config = dict(
    n_layer=9,
    d_model=192,
    n_experts=64,
    normalize_top_k=False,
    lr_router=0.00175,
    norm_eps=1e-06,
    optimizer='soap_variant',
    seq_len=256,
)
Below are experts of layer 4 (counted from 0) of a mixture-of-experts language model. Rows are named router (the router's row for the expert), gate (a neuron's input weights, with its number), up (a neuron's input weights, with its number) and show model dimensions 0-191. Each number is 500 + 25 x the weight over its row's rms, rounded and kept within 0 to 999. Numbers have three digits each.
Before each expert's rows: a language model's description of what the expert responds to. This comes from a sample of Wikipedia text that the model never trained on.

# expert 9
Words in football and other sports season narratives, especially in after Cup names, and Cup, Championship, Final, relegation, the.
router:485462523496496558514480512502505535472500490509496516533476521537548519486487498494508448504470489476502504520495521522476518470529499487524460469545485493520554442514500507491464515484488538500500480489512544483501515508491519451478522512499482497485503542485485532508504495519462444497542501468507533498460472480547495529527497498558519528462498489510484475515492510559502487488500539488567467530479512499491463516507546541528529510508496506516525509470449538501495522508509513485497480504549465539513463493516542499537465509503500475541504461532503528510472523492510476504
gate0:509498528527485511515546454501503489475505506533485525547452544522463517505479525490520474534528522508544526505516453473491502478521538511519521473525474475515495531509475462509519489512484524502484464488532507539509536464524500473500512474483489492469523513487471498447512497521467490501526496452453519502499494487508502524488451478521458513493521484514508498524480471559490507481491493494568528533531484516491472575503490496516510474471543496517496502491490526510489532500520466513464445482539516482506511509540515498487484518471480460567515512533507491467491496519477482544
up0:462487521501505488507543523496454507484489471473499454504488487522513490517470478510491488449558513489506494474512477538517501510511512530504525484493510474502490506487476473487486492504520513531491497476562501493511525514495527441532588496523490518511526500490504489487496502516473551510542497505509506492522477453494550522495503484556487512492550504498497475513478487504511502482496508469493459488506511498472495500532540481506481512554551469521502466517484533447512512519508487506518511448523522572471460517466477550531540501506472485481485460520535494492484482456487479535
gate1:539495478494540498548512517442523509532510515528515507499482505516513495476484499474524479480489506439480493491481479495471504475545464489507465469519462493499500504541501478479478493495456495450457500516462560501494486509503480431494480524493474498430541501469515464512478487500476498507505493494512507423506503513526463518468486464546503492450506450527492507473473503554524501480487490521500520509508569508529531482487516486530531498525493462540516508524509494512544501482497486480484505544527500529521502518506510495497489514500539495550491489502530491512540484482525491514
up1:572504501488474525466515481460494477543471487532511509491533542481468470485513511529473475554544525456499507460482500519448512484511486528516464450495538489472545506493491515466476493514476485457515478463475496525500501472502523487519532482507503535477453498467504500477483517473517526510505491558500508524446487512484509507489489513489536488505547475497532492453479503541448527474498480491517503530519516496499509499495496473478521467454518531497490441520484539459489530512527548504478536541476507498493521517488501490516500486469490537490500486468487512468507502520514533482
gate2:488446512505534496501467520469521508486514469507498515499437522525538509525463487502470497500449542502489508511469494526545486497509461517503482508498503497519499469507502515491554429468521474527492499511506473521500475508460559495524500486507476530471533499494465483499514542527508488474530494505445486477524492487515505493453537504522519488500497532514481461495482459520481493494533535455542489545518539425533535489496535498503538472466531516552496527479486503499478527483528492455488477450521509500535520481493509518527474488466466509498486507492470483501494506513504480487
up2:485502535531461521551506502506472475533483510495519520532539527459423455475450496478481499504544481467505505503532469499522471499482475519493473497508487540513486492486493489525452501494488526453523473481497480472511499509523503483498504506485518479548537504549529551454510466543491473503514493464501512543489488482505518502472513537462514483494507479501539555485481484521483509560486519454478493511552484507473472527477493513502461504499472536494542517518472513536516515462490503512509494528460498497479504512525483520493495463540531499487517558497516483480515511533480501475
gate3:440513469490489533494484451480536473485469477503514492496511510467516545497486480534512478536488500471492521508461514463485493499528489451508440536517484498503485495536494539549473515459536482515499505544513438478477491484492521478478476511472485518466482453502498512493515516444486497533499504496499508482504505477499518527482469511537524517491477484472455452497466525473500475470492523481565487472463536514467467480489502498526548448502459517513518497496523521511517521496502524524462491483540491504442492503490538521494471538498498472508469498499507527490456521492532507488
up3:487515489500515484506508526507513549472521547479501473463462483522468457532489521515465486480491510479491474512523462468502523509478510532496506506502474464487491496466492517459499457523484470502493520489489480519481507514461539517527535488576517544520487498504511505468508528525530509548555515495472518499455464522536495493479540494476488483510529464515528483500502465520487541525485505508483526566575475517455545508509515500475506478502493521478501485512502518489452525559481485521512511486490513550496511485499512517536516522486496550466520508515520488465530502496490537533
gate4:524516548551504538493461497510498523532541461531506500540499498521495500445529497458453526493511495519508505478537503503475487497513497511501501520489499473533494495469514496478503504511486487474464495473542508501491520475506469510460509495528495486465451500487472501475464485505440528500554508503513531555481503522497464452514489490584508513472485531522499509485488464499527494452539544460492517497525548495499495481497519464515520499476515500495508460496479550489479478459523531485504508502510507539535506517499511434554515491481515469483492497529461499491477462467498484513
up4:525512464476487541465503475495494477509498479495492485503500511515459479524462504478538499488484542501498498538467509540537482548529467493517486483524501497522501509490453500534524516476540512502515543524451508464507509467576472463496508486500487492486506480496457460497517511450485523486481487482466469463499502465513483519495522511513482493501576504472454500464526511491506530514515470475549519513488548450471537497508537540495478507491519555510514500489449519514523485466486503491559502518476493528509516514546520471472492521516480486479516499501524507488486483524535461477
gate5:492506511504537506512477522519495544510466549527475504505467533506493505471475474492457501460504472503550477520517485485495510485521508476509521458497513478484528455498498521496464493477508476495483500502490522515491515488479525504520494497533515531516545504478485536489473462507484520496520491493470517467506489474522419479461474466542450511501504478476496485494487440537521488517530518497536490468483482514540540545477583557515472500513539485475508459449510509489500541520504533496486477517497481543500493510488494478516466542512509531556520480541516515476519497515490493481
up5:518506518473507510514463495475475511532516495507527473439465492500520516534478491533473513526514479479512492570445509487523485514472512509510543515506499502472509503542494477496553527500498480572509486440454507480539482494479497492511516518475480500510460512489476541484480474503560530527487528535497506465520505482526473519482489511486443526532537523501495520470517491478495531480486506503515508507483525513494524474505491513524525469498491493484525500484483548472467492556483487472524528479485490448478521493506488506515489521457482494532489480437512513504507525452502434476
gate6:496466464512486509516494466554514553513555474482477507480483525511492495453507544479533496534505535475491475466498506504496495510511491490508477517508498502499485501511525512477511525519472480497482551529497508561478506490508544509523549518503482477480543505496522475543466484523464540486512537500546514477498487483511461492520470474539486496515482483529476495505482463489479529508544477522469527456508476462493515549484574465524494507504491503502562533489522521514533516474522456491463501516498451569498477461476527508489508525489503509536498494525483507530479493504497483498
up6:486500500449518526475479525473537509491451485512484522477463497517467521511461480506508528467482492519477525468500500527522528478462501508483502529470495491465513464489499530517466449493460513518485533541478519529521510480531483522494514501484485489472473483485443493502499445541523474489510517514548540532521491497476484497536481496509470524499511475488528532435482527496515460539501525497522462517513516500544467505479489464503522519493514492515521503510487511515529502476563495448477504501482486473510497508450508502543469553515554517493508544499462465491499447497524523506
gate7:467504515460494527536535479474530513500492512486504531495550486507543493444487490460517524489533536493507520541477503493453518458548488516499514542528495482512532490505514527524476497524534566477493494489519505527538512493485492522534490507528504498499462475519499494517521497506465503535543525496515499555464495513491525497514488491511456485484504537503519459497465514556511499528495569492534526531536481537508488522467494504524504499469486475510512484463485553493480509534537515506503486518477484510485491538477529522534472496477503514540497501506499462470490467517499496580
up7:460514547552484535481524519490477489481477513510475478538481498487462459532510481484501508494547489518471513518488526502495521474473515496492535516492486478485511501521496481487488569509529534492542528497517547501528488537516513542527520488527468502483496508512479477511514510580507525489494480478495445537513495462496449542489519496518539486519507456482501488523466528463485486495479525445530481502528524500474492507517475514505496492516482517487510479535504508516519523482512469510530477477585478506512475527466502511469500504481492511513498442522444517476516493465538496531
gate8:522473526511472534516513474524471525512479491503516556471509517503508509525471500489517523476470523457534506488480484510448507515542489516501469481535508548523516447486470500481475514459475575525518475483508464494536494504497492456446537470447487461477516461528481499476561511469502485541491459463480505539500487508485481480492515475480469520525477495476491444518524512502530491485512523505500514522519548533486518498510506475510517483458521506488478522511518496509516490473466514508503525491532523558503507500493496501445500484469524493504497549488526495516476549526498513480
up8:476464531487530539512486467501527510508522521550501527477486479514496484498515494523467503561515520524513460517478511501478492520500485492499546473522499510520460478520453436437492527453504490496535479481483530493492452518524502473518498489475453476446504511531484477477525498485451502451511485470499476509533500497487527501549489515516487470526520459516512465493524458469533493508484504476552502558518480520522507519513506476500528473501534520510472482543538536536538513498524496514504499537511522503495486501497494503504481505529479540506487533478468469541500526491461539513
gate9:527507481487545538461515474504478529541494537526479454523468505511523517473512472500505464499475469546486552477494478533520537516518498483476525487503515456496497496531509484495502521508502513521465519474507522498500504541460545489473513448514516515478521518481450527522492493514445525497503466490520496505523490447526461510541509499502501509531539484477482496519503424529524548498509494529530545503473503485481489523468503484505525541469523510501494466499445543508562491492486486513456494498483481507516498540485551480517497518500466500541488512534489511470509497490520521467
up9:469487511532459499481537533484495441482431482509468489519518470490482463506507515522474550464495541472545504529470495500463516458474549464477540494522490530494529528508489472508541453480533488455493512501460487494460490506495554527508532518469504514541543523464498516524467492507517488481534493462496485501494487493487474491492512490463496497484527500508490524525517520528521474471487540480538489523499499532518504474513507524493531521505505532480482510513513492517534474470490483513471476533508474504479523497471503539523532497480532458551472533486472492515511521518502482558
gate10:498499515504490506495495497547524527490489514484529478511495472482488504482531519524475528497535493510501538480438537465473500506501474470488490505510502530499486505465498514500483437527495427495503511505515497531567480489523491496509486506506493493491481520490480558571477479532544474492531534488511515523494485511493541479478523526491573528495500531469476556487501548502517513484511520456498487489474473508454488508509463490518554472571526514521546485479487557507502510502485518518527495513524507442465496484516500528520474495473472525482490495475536521498507504501493501526
up10:526540487514491485485536535519516466494517515491496524491482532535506456532498516487497497475464489501506496484532474510507485514535495550472434511503508480477471538506485485500528494474480491479510501495487478515514508540516536464447524490524497473551476499495460460478512513487546500500504513525527507506518525473515517461546479523535515496527501455495488487507530491461513499495540481520528496444520528550534501471499470464504480432495476510517521498525456466512481473504494506539485531486518501543451481487519517522523492502515528494526435534479543475515557495510502480518

# expert 44
The after prepositions and spatial or time prepositions like off, on, near, against, along, as in sank off Lisbon.
router:489465491517499544491475497491530517465482489526495496517502526518496549478475512500500467492485528483483514520513531505462559464526486481519475503528456465545539451470525481467464524482494512480510452487504546492516550525467510482499489529496510485501507510518477527494503456541472482479551484471490532504477470496524510536501536533515541533473512500509482496532488507532490500487524549481529479509474555498469492528505480514535524509523490489526537522531480518485484531487469509477542509492530487546505457469482529477539457479461524475524532493523481481510486534487471476515
gate0:486489484512528509513518493519474518482513491484512488482490536512512527486503471516496475574474506541477519483528558490516530508485502491504453435487522428478483463504527504472488528486495517489468450534461539511491493528453521504499534457483529508539510495535476511529485441498452528492469520493488497514524476539507480489507509512514533501537511479486497498499488486485465493495462485535517483520490494489463535558465492476511526465506530504522520465484487538507512502450481507475510516535508472460498477467498511504495513508484530493520522534522453463541517502532522496462
up0:506519506475492499479486534503547486508521499533513494514414520507477475454469518497502516437516525492470501524491512563474495449495469527468488508538486596502532475470503538527484461484506491538483527505516514492514496491484497515487487505497510485495469479462495487476485568533512498453503516487542498486498496454492486511505495513475470504465515479501520496469493519521494458485501478476491473526480516457495490473482525468491457538532479489507506506531445514518476484524525504513549487487500458487518502542463505509536485464479482546529510507475501480506518492494500494493
gate1:492495461463531534478516497455519512504487496487523501509475445462514501511505485503545504480569560515506474540468530513451493520494486548516510503512478495491537443499503536491460498482497507504563513506456496467469515484501527488519469508498515514510484503485504468495538504491484488487507481502459511501491451504486472540505517487511486509482466486524484497501459520529478500467476510509502458507509497549561501514540496492507511473467441510450525473494488497544472516501488517507485486504498495467528509463488448498516510491491442522487506456485497536550464508518475480531
up1:446511500474498494511465551494540498499503482562556501534515496478508495463490494533477500544488500432496504484473521533511489482509481501498468523508477526499558476500482474520472531545485514529524454492499502582495487491483511467472489499494472494496463480498491500464528488505487446515519523530451500493497467552517525481503472510500511479474519489511519509490471514511485452501486463493465487515484503477479463468473480515511524559500499498499476507496503483456500482479538474473484510527484513469510478509495469507520481472516510487515440439499483502527509492453509546494
gate2:495462540473482483492491457510486476479510508508488507498525504518526506538503506498453467545512513483502485507535480488486526503505479492538523515488480473553512505482496478480495472498488497530510487523493516439458499513451477471532524474484438442501464515509505514515474468519472487475522516439492507549466493485479505515483522511522542504529514495495498480515510548498496454499511533446537452506486496528464509535542471548532546485520508511476484467469486517470500500483448534510452495493517506511498500489496494514472471475424474472484526530467502506510498501483492491483
up2:510535489473515522495509485483527481526530510518465480512508543533490475494474516444515469523494468524452478498450492484492520508498500468539497528492517525480480494454503519524501479545511498471482513474537533505490484488508510534490458552512508493491489510417477515492491503497497541505522519502496498479465484464528505533552521450510499500461484538496476468483482494515454508469508527519501527521525523485510475517486514534546500492503461506535508486476480541514535496542539471504514497493520498516504488529552516515551514512481520481485478459522535499495546518545548481459
gate3:513502490497482501485588449495522498521482542495472495544467497509486486521484529485493467448499477534474541515523526467490505463487490472477513492523528519487496506505496454500492492511492500441551511520490539492522498490484491505482503501500490506534464478485477523491464516534509446489484477486473510539462500494531506508466550515532479542495523518490525532484503514500515516451515503500541459486465538455501482535540510512499502479502456480513504471508505473526494491465466525519509566480515528515498461477519506494481467487531508484496556492510517460509451493552489493507
up3:454496468553489497480488432472511488517514501527506438482517529499480520517509502503527484471519456444529492516558496527499518524524525522477512503503503469529553480432551528490499466478479512489508455539533482529518488520507494486541473530495491509545524477480466509541510441510501500457476476527482463506544503499506486483500505522466519497480504514500501511512480495517531491487497524466512515485507514525500493496506488472492514421528506508503445507509510515473522492510531500462490518512522472466501465534469493475519502515459474489483515524490494508485463517542496479528
gate4:485486511546474499505473459537474479482480548552473505505492510500492491494483509459489493489516474511519491476466523480466541485513516480519558508502525493462516491480494523527452533512550484455543497468505459469456500478513520470510476508461495494534500493507488537475487499501501472512504481511480503490466473539489488525492516490492480522483533496447539520507513527513507478475511520456471480541532550467488494502489486476511523509498488514492465521466463539440454499442468516496512463548519486495487508447525515492494495511449476494533527545503465520476481501504500480520
up4:461519527469530482542489511523517510490493497516496527521497507501498502526510492503515495485504501496493532475551513471510500528508440472524500463503518551499520471489492515533480454530481494499420492499498529507500501495518493492502450503493502476458504483512549486499505503518499457477523517513475502520473484527517553478509501470538508505501469530513502468488484494524528493473553484480469514542499557470490533491536503527489535565509464464529490502517517510520528505479508539546542494539475509493533496488457504492519497488509473533548500408490522502482479532467503497507
gate5:492488458480485506500528524490543473461492470530489491522460490502507521489503448545534446499488524501489507505501535503484509511492494485492517518527506486510554476487547489496490496538456489456482489469545496558497501506485512483524421502511519482525506524511519473494491515464523443470520512503451520467504543475526550539537503513504487501502468508555502457539466498543515534532550530505479495469510508484476516486484498499506527469522479495508500512510544473495502537522495501528518483491541515511494479513489472526517492494456513476508479479492502530503460541477484552491
up5:458508539489502496490530509527531495442508530530467515500475496469514501478550494482498502505528485514451520490508458518544464451495492505498477548504481508492521497443495496487520532494475521512509494508489512511491480552501522513505488512494455517499496490566448509523464565491490521511469484503497511526491503475510489496523504490515474496466502490439488486497552502517486562473496461506477474517507503446492455487492511526499478524460502510550476518505498538480506449486495499532507495502482528497515457515489502478512516498525406494469466513483480491525538500483485526507
gate6:479484482525466489470466543535493551514477514494446484542511507504493523505474514510464469476483509526488497525516514481499509491524509454518486528494495555520513456497499495492520510473494532556531496488527486494492509481507508475522513496509527500512532497491493475512435480487479527491532521507493520497503482494546542530505522522514558515464505496503524523533515520513496476467513467446481469467506472501486500478497460497512493478531453529475517492536489552466539512529522485506496530484488527512462478513496527539498470525453503468538513436558495519479500537453467482484
up6:568469490461535497507468503484524456521512517502468495498519522479506479549509515449475506518537532506497524510521517510501520511499503517476471537504459493483491523559547509476471513463490440501529516519539476491493490523522479524476539462495507515522485464516493503487499502524500499505513548516480459531477502455487475507508501499515502522504435521495510505494504478480506475468542490499499538483518507496417441517489500495482491503544517534505504501507478523498473477441454505507485474512526492471485521498504531556480491495505500472488512525528450507481509489548466472498
gate7:535490485488532516507515456497494446521519483502486502524486518520472502548470512517544513517523567477483504494498545489493510529520465505492519494488508456522499499488475520482496473539496440502458533481521478548526524471484529513488498481479498493492522495499518492508492468496484477532564481514472469474534484487497494470510498560497462508481527473469506491513474526539512513504534547472491441545505539496513500541491504465516472502496484558518532546515488505462504501489550487503481492492545492516519495528540505477493529476443477501513529494495483522543499456476495519496
up7:514519507485505503548492523486476512479485507476488512516506485504423491507517483504516520452477458495496510472484467515466491487539489505488460492522484493497525523494458525499490537461448494514511513502504491481523503503526480480467518516490508517457508504504463518546527482534487522498525480480514512542500506454479573515498517423495499506440447490489508485533485481523466514508504473508562497532444510508502476531489507512489487532509466546524543530519507480514540521553513498503502562491511514550491518499463503512482493510492468497475447478498533479501501496485528509497
gate8:475502498542509549483490450511522505516538479512486488511512517501504500511500472485501457531516492446505482521481479505506497544510468502489469524500487489496555488451524423496520480497506476486482486523565465521479513523508507486510441475486524541536509544530496490480520508471506530509496479495467483496523502473498500509546500549492550513477466496487490498459452472528498528530486564452521539505499523477505469517474467504519488530488480529500480522548479532502506494510475474509497544529548505489494494477456491477528514469467485499511541528506520526492511498491500509461
up8:463519485526560476465495433453525477523484501505523470517502490519463495502466455507507504486538499491478551556504448450500482479493491509525489477525480499530512518437520501533480512484461549522511476463506444524503512503487520493541542508466491508500483442536486523504494501514490502530517492504505491488520483458477440485463551493508499493486519531453481523528514506496513523491472518489519459467453544469476523501482497460487481476525499481511495501487492544466511499514468482513509512497525488526485492489518480493533498454524462487483527498491498483514506500513533470506
gate9:562504517541473491496493509480526489536502518525498491511455496507485514529538480487490491510482489518458515547474533468505519508523484466500510498491515500509472457482517509473481499534521521477492551507483475466443487507536485495519539523472511508544503501504478510487502462468471488507500479513488510501483501534520472517472494496510486548481514499463520502504500447457477506480461468555516481473469546512515494527486471477528494454478468504520461533523517530511493514497494488565503538513509469505489500424514501535507496453452531509498538528501488450500461511547491520493
up9:522512499488524502489506478487499490495522512437479501502540507478477518457470520521467481490506520451524557494528528535510477456521507541476503447483492481527536546488500559520479500519488492476504468511507575523485488492491488500474485482507478501525510471474534515503495572482489518451513463485505486475509496457514497516513553519491457503501526464468501486499484510532501471524516465470504466528493479529485539531498525495496503508527554519486512497492476493507490509465500505523497477446493507490514494530511513457481499481519522483489516464498546515493460476428486473536
gate10:509508517486452491508524490500525488511483520591459466501473511498501499551508505475479487489487508516481519539493491487502490468495474501497484500491502472495475465538508529495531525513524494469487531503511484473497508530491516530484482491473466482501508514509464495464491460546528476506482528500473479477476523502515526513474530494536482536517491482566492507486535481529493517466484526491497469468495567467538499499540465509496486482495542497476545468517507465572513473495499525502506546461522510500490446482558495497513527488499483480496512527516480533474478516560548470484
up10:558487484484512488522489491522548522495544531526488535505523520515538505495531467461494491520511555497445493505456516537520488543530499518485519481494510535486481500509499487482531503468501464471487533486467477517485535552493515539498465530525514516450537527497518488483495503531459504483510469478469499510509473530523473519461489518512479500491539507554524504492513507531463520515516456518498503485516519532528537467495500472493456515495500437492472506464527460531519515522506540481516473473500482489518514511488485489512547494458480512506501521488543503470495546476438492496

# expert 20
Words that open a new phrase, title or cell after a comma, colon or pipe, such as a, The, In, At, and table pipes.
router:483473498515516538477461503520509529471494483518489533508495484509519531502471487526488481509492479509479475486517512493449534460533480457518482482560461475532528471492488500504472512503478520499503482468500532478484565515464559456502479547473486467490499544485449524512495474512477457467533528502523512470488453504543521517492522520519506532462489495488474482533491527538486525484558521494541490545478524448472474535506525537532511493519478509532508526528480519494511524528488479496511495489539491510524457496507537492513457474479482496515493505509498463517492511535498492537
gate0:512488410438458531506487537522530478505533431505483523462522485537539495502502497505480495549477548483510501469492529482510495502514497475521497564520457509517485496483496492517477503469465517502480520501497500493514494504511495493501487537534539466460487499487487479494461474505507496534495522537536518471500503505535472484490497534504444521504467542520495480514502522513484504517520562474494516459464491494456464525534472475502503508497496511522529478502483512447448503545535490454520483491496476450471486515516498497510485537509519522469487492495496487466494516487515529491
up0:494472490506458503495522517462517482480495527506530511482487507462452500524512462496508513452465467502513467464476462488487493486476490487483516464513490566517511512479482526548500491453478502475499520473501506468493509548444542458487535489505497452508496470513503460511467494507525496508513503551534512454522515524487484491458531490535502505478497452474516499524512499471510536530462488527513493500455515410514499526510520516456478516523505514527513525462498518479502490532504508524473510517529471533475464497532515525483499526523492522460523479527497473495547498495518478528
gate1:504491522517530499543494484531503524482527530495509518477521484492510529474528501518525522480473510494512523525442516460490518509521486490481504521514520550546488494497480500423538513498496507496481506500480509509441551494530526463488497515512483498506524514554499499500514478468440505485486456495447469493477493490501510521489506505510486488488453479468494480504497497485488523516541481495533538552508529535485514499497529490529525488520558547502456541538495506480531482468516505426516427514525517507517472537498479495506473511515517499527477520514488480493520517499517555522
up1:479468490541504477484538487466488497450514482487502445480510527509510516523454475528501513527542473471546535468508507493534499501497551520478502520506499475508487493454524535496494520517517515534505504497539478485511501453517521516411482494527503476537472505442503513528490484479532473492499502498522525522486490530513479496518496495463489507544471511522511514529507550496495488530496539538525496576460500483470532471486422494500494532474529488524517487516510478475533520520469490477482514513495511496513486491547473490510480475541514504505494452500490507470494521504486488461
gate2:482494516494489549468451469517515461506482540513507486506536482508477525499494530507497449520520466500445465476471510461466496491483476474522537477541508537501489474494475499507448487497502496502482490472500506477484541537468518490536507543440509466470524511499462512510501507476500477546467517522485492445495487509530523508481503521480466517441513516496455483495501487467506538487558484507517476512495486520476476513461514529495488477468478494500510564496474510494493523451518505521486502487513487463533497548493521514485518564508470481541505500491530511516491504521457474534
up2:487523512523502500530494510470502534483481549487522516464525484485470533521491510510506500510521482508498495506493468484517494505488526494482552425555486483503467490545519469503488496523496461500496456506513547473498497534479553505530524500484495448520531508465501478507563509448496542497509492513504503496495487499508515520518501493475487467469513532545475419487502529480526539500572488526491519514484467488491484478490516529493511491517480493472515507555497517494484538467492463472477476460554503479492467534494511491471486518482502499526531526500537522525470476527495478534
gate3:448504477531482527542512552503524521457486465469490553503471529492425518507482517508534492508434527508477503523506515461487499475501484480538533498537477508524496476530485527528497488545520522531488473513523519512485504484486549465488516504501459510526520502516492544517509472499478505509530485504465544503487511487502509524494473472483518507456507490479476480522490492513540526470541523505486437474512529532511482533494448498507557494500472519503495489494479505518530501481460485529479525515511477495471466509510522500517503481460578488510511496507477488506498478485501435510
up3:481493462473509485476487454469471541549515506462471511531495492504511509476518561502483502525512483506499521492518565502532530512509537523491504535483539482486506487425473507454535519480521486494494528547465489502493491510517508499531466459500505532448500511463441522510450490530521485496475481484466493496522528519504439487514505509514513523511470506521503502492496538484488508487474471531499502518491537494469540474541495455520526465491532538473486517513515495527498467511500499443492472519485526502522531535495457482494528471476490509491505549519495520471508528536515518500
gate4:467482485500511494490529543517485549494467521505491513444493498488488538516502526480488505458485532498477542530532518526494513495538486480477494433511513486498518471520507481491481504500475474476557523485528524471498517561482539480476461476500486501442537480524522500453481439536490446498501508481500474481490477542514529511514485450530512496501521476513524474519495526493512522510488541465505503506504507448510487495488515502514501488470524482565485535531498514514528511456476491485509472512527530497471503509493488457465456445509530486511507544512481484515505529500513486539
up4:505521461451477505489484516523484507570484499452497522543523515498495529508517563522481520506508549519547518503484480496436484525510511472500491503513498503512501543485507478509476488497504531500538527476522528467496554505496552513530488505525535517493489522523504503502522463511511488528558475491483463529484502481526531555474471474485543502478536529503466527480477516488507493501520506484501527473509454427545524498520530496517530485496511494535478481510518542512498510498502454509474479452527495487452496483497497478489463499553503489544477485491520473470517502516496505493
gate5:520472491507486524484570506572513517486548505484466519492489490479500510498488503531524545491515445505474483460548521506495489524558507532544483479481499540527519468471540488549491494458497524534506442508465496488524481478458544485457475531475474448493510515533487489502506496507520449491527458475490509480509476483506480483501510536477512495504501453508504550494517494481448482484534539511540469515478477524530518544523531477500484494511482508503476534497501492533518502494500497477506494491480478490492474459491503492509447481505532499507471507508495501489474450533506509511
up5:470480537493516512454508492482503511497524476537487521477582461478540504505513526533462477541501503493531502502495547458511531499523475476492498526509513485492530490540533494486478536494512512505496455542453500541505462554504480472510470478484536517495522492498525466452505493490458483460513473480517502495547488517481549477516460504472514478522462463508504503520481474490508481512545509467471462526492503505500529536508444445520503510485491504488504503496508505445515532509471518498504485525513450460499508498498513531526471505481472501510521526477530499504449514479498482537
gate6:465500498475482530533543492549455541523483512539491524537474514489505469487474529535513511469480481492507582501551488532505533542500467481515493475525505489484543470476470459474495530534484517498510466501506524503484512522486516457499512487463437505497510499522486527463466449543482498482457478488516499500468482508512490513515479508486508535518486492439456478468486503488472470458505526480537486525507502463476503509495509506525502535537490516519507502502507493493526489469519469526507568507520491496491498475476491463480479499509488475541457491504485497545485517517538519477
up6:485503501510493486505465451509553510533534526489523494496550514527516508544503536523516465500537479503473517487493490515449504530518460548504509524525493506544470500524483430433509502495490471499497517520491483516506498501492522478508499476490530519489485515505512546513502523442500468461514457495495499499490480504492508489484507474487476511518534508490456489474478560496517559500519506544469472520503486533451489469519510473475488561505494497492480469442490521491482497494482483456494469522481509542561462510509498524472529532527499485522485491491502501555514518499474504529
gate7:489494525474513510511490501491482513504475509534481524504516539446506497495485547461555496518474483443456499496529469440483544473513521517499503500533473511494516531485447507500503537526495500509484468508480509482444484532527459468455523501482494464492486496519466508509524458537473512508491491456514485548472533484480542483524512552500521529492417522472489501529500475500493500480499499496506501461485545500489483465508455519520512530528498477497476508459515501536514493517542493528503521502539474544493464513492502497511463462469533490514467510505492508504461486495512523474
up7:503483498519471541492480544541493565494523457505521498482568483493501486503510508486525496554505468510512497518566525453492467526520465546516449450529502479503532469522514508500499513504462529565566507479503479560495503489497487538502477490487520486497510488517519525503532506497461512503449491486489513496507521526502538529489487469499504491503496487508478515467430482482504466529479485494497503556513526483529510504473515524512482485529530516454471487526489473510479504530532494501523504505501495534486492461491494487460503492483489521525486516470461474489503473521492550486
gate8:522499486443477487563502525447549565500541515498518564486496542526509527508524476475507495482465496495455510532523449519496533529540445499522495498509448477502512478497468537512498537483449519502499478535484474517508490534512499483475475462509505458439475501475465500488464506512488450480516488494503526472458501505515493508486542463506504519472493478484479489511512519479443513501505503505487472502491515534497537468498515497490490568513515532510489519505501489487494495490483513501532483475544476508516474498473503488486482506504489442497508492501528503505548470498480470505
up8:505479489450531499496504461482480474501509541496510490496509524523513477543514528520484501489507508507514459494478487512511517554477499501499496529469498481520476504455533499482440503469542474441501485551557539487495480497475494474496511494456624467471526516536506525488508470493508492515481524495511545484494496485501501502484523490482533509473496506490501476501466471505521485471498494494521469500507509482537486523460508512516530519502495490505461530494452495464469519503493444536506503485502482527481522492500502545531503523509453481482532436518471503513503523530501534485
gate9:479479511502550503485522504447487481499479528515480503476527500531500510475472539469518466443516497515488497482515497463470513464490499501484513493522520481510520491507524482473500499479517545473548527418502539480487519514469493532506522519510495487485523489487486498471537505485491491458517459512540522524507493492532516494538499460491487520488467502458471453508481492502516507473517516466542553534522555478477502562507540473490510505537496503549456519481489476493522544530538529470500497519487503550532458491502519465499493496521515475476523493538483467514461502519525479477
up9:507478522525531511539481523477468539461483466534491516503501492525497525449483465532547507488476512495535447497481542469538472511509469522526468496528466470531514478508520508534507473507472515481470473535499506489482492505548484489487546523513492458490462518500540514526517497471444559511530490510496478525488484505506519497498490491526502518463505539489529496505503524541540490499511506533517479494487494493530457554502481479516507504527550475520526446481498528476527482522438490527521512503481514487520510494501530438520452490476485476476498519518498512501500541488459488470
gate10:498451495509532513486480529498502515460490501524513491500480553536518526534506484497490499533463541495481460521521530504545532482467507481476511463491515451521489496506513517476514471474496519506502484473493476503499535544517517512503519507490472501516465530490484473460515517499508478465518491480541525476466494447511561485540552533484524505447451529479523501482507521534488492494497468506506498533484492470554415523537499535507500520516472526481489519468496500455502494536516508546479473523493485476534471529523464521486477510474506507490483522523485499519495509461515455487
up10:525520480483531534485467505514520540548474490501495481532481503477488510456490494551487476483524534532472539475502511488468507514497506492488465512502491549478503484482534511496485488455499474496445548513505491487464479470540536537524527519481539445501476479520485518518511460496474492506513528472460479533475513531494495482494484508524496524507519483515513518454505529518486496499519510475541478487520464489473517498540554503502500419501533528448511457488455512492462520510474515473452477512462493483486496510512517507514518488476514515490571492485485474482529511540491504482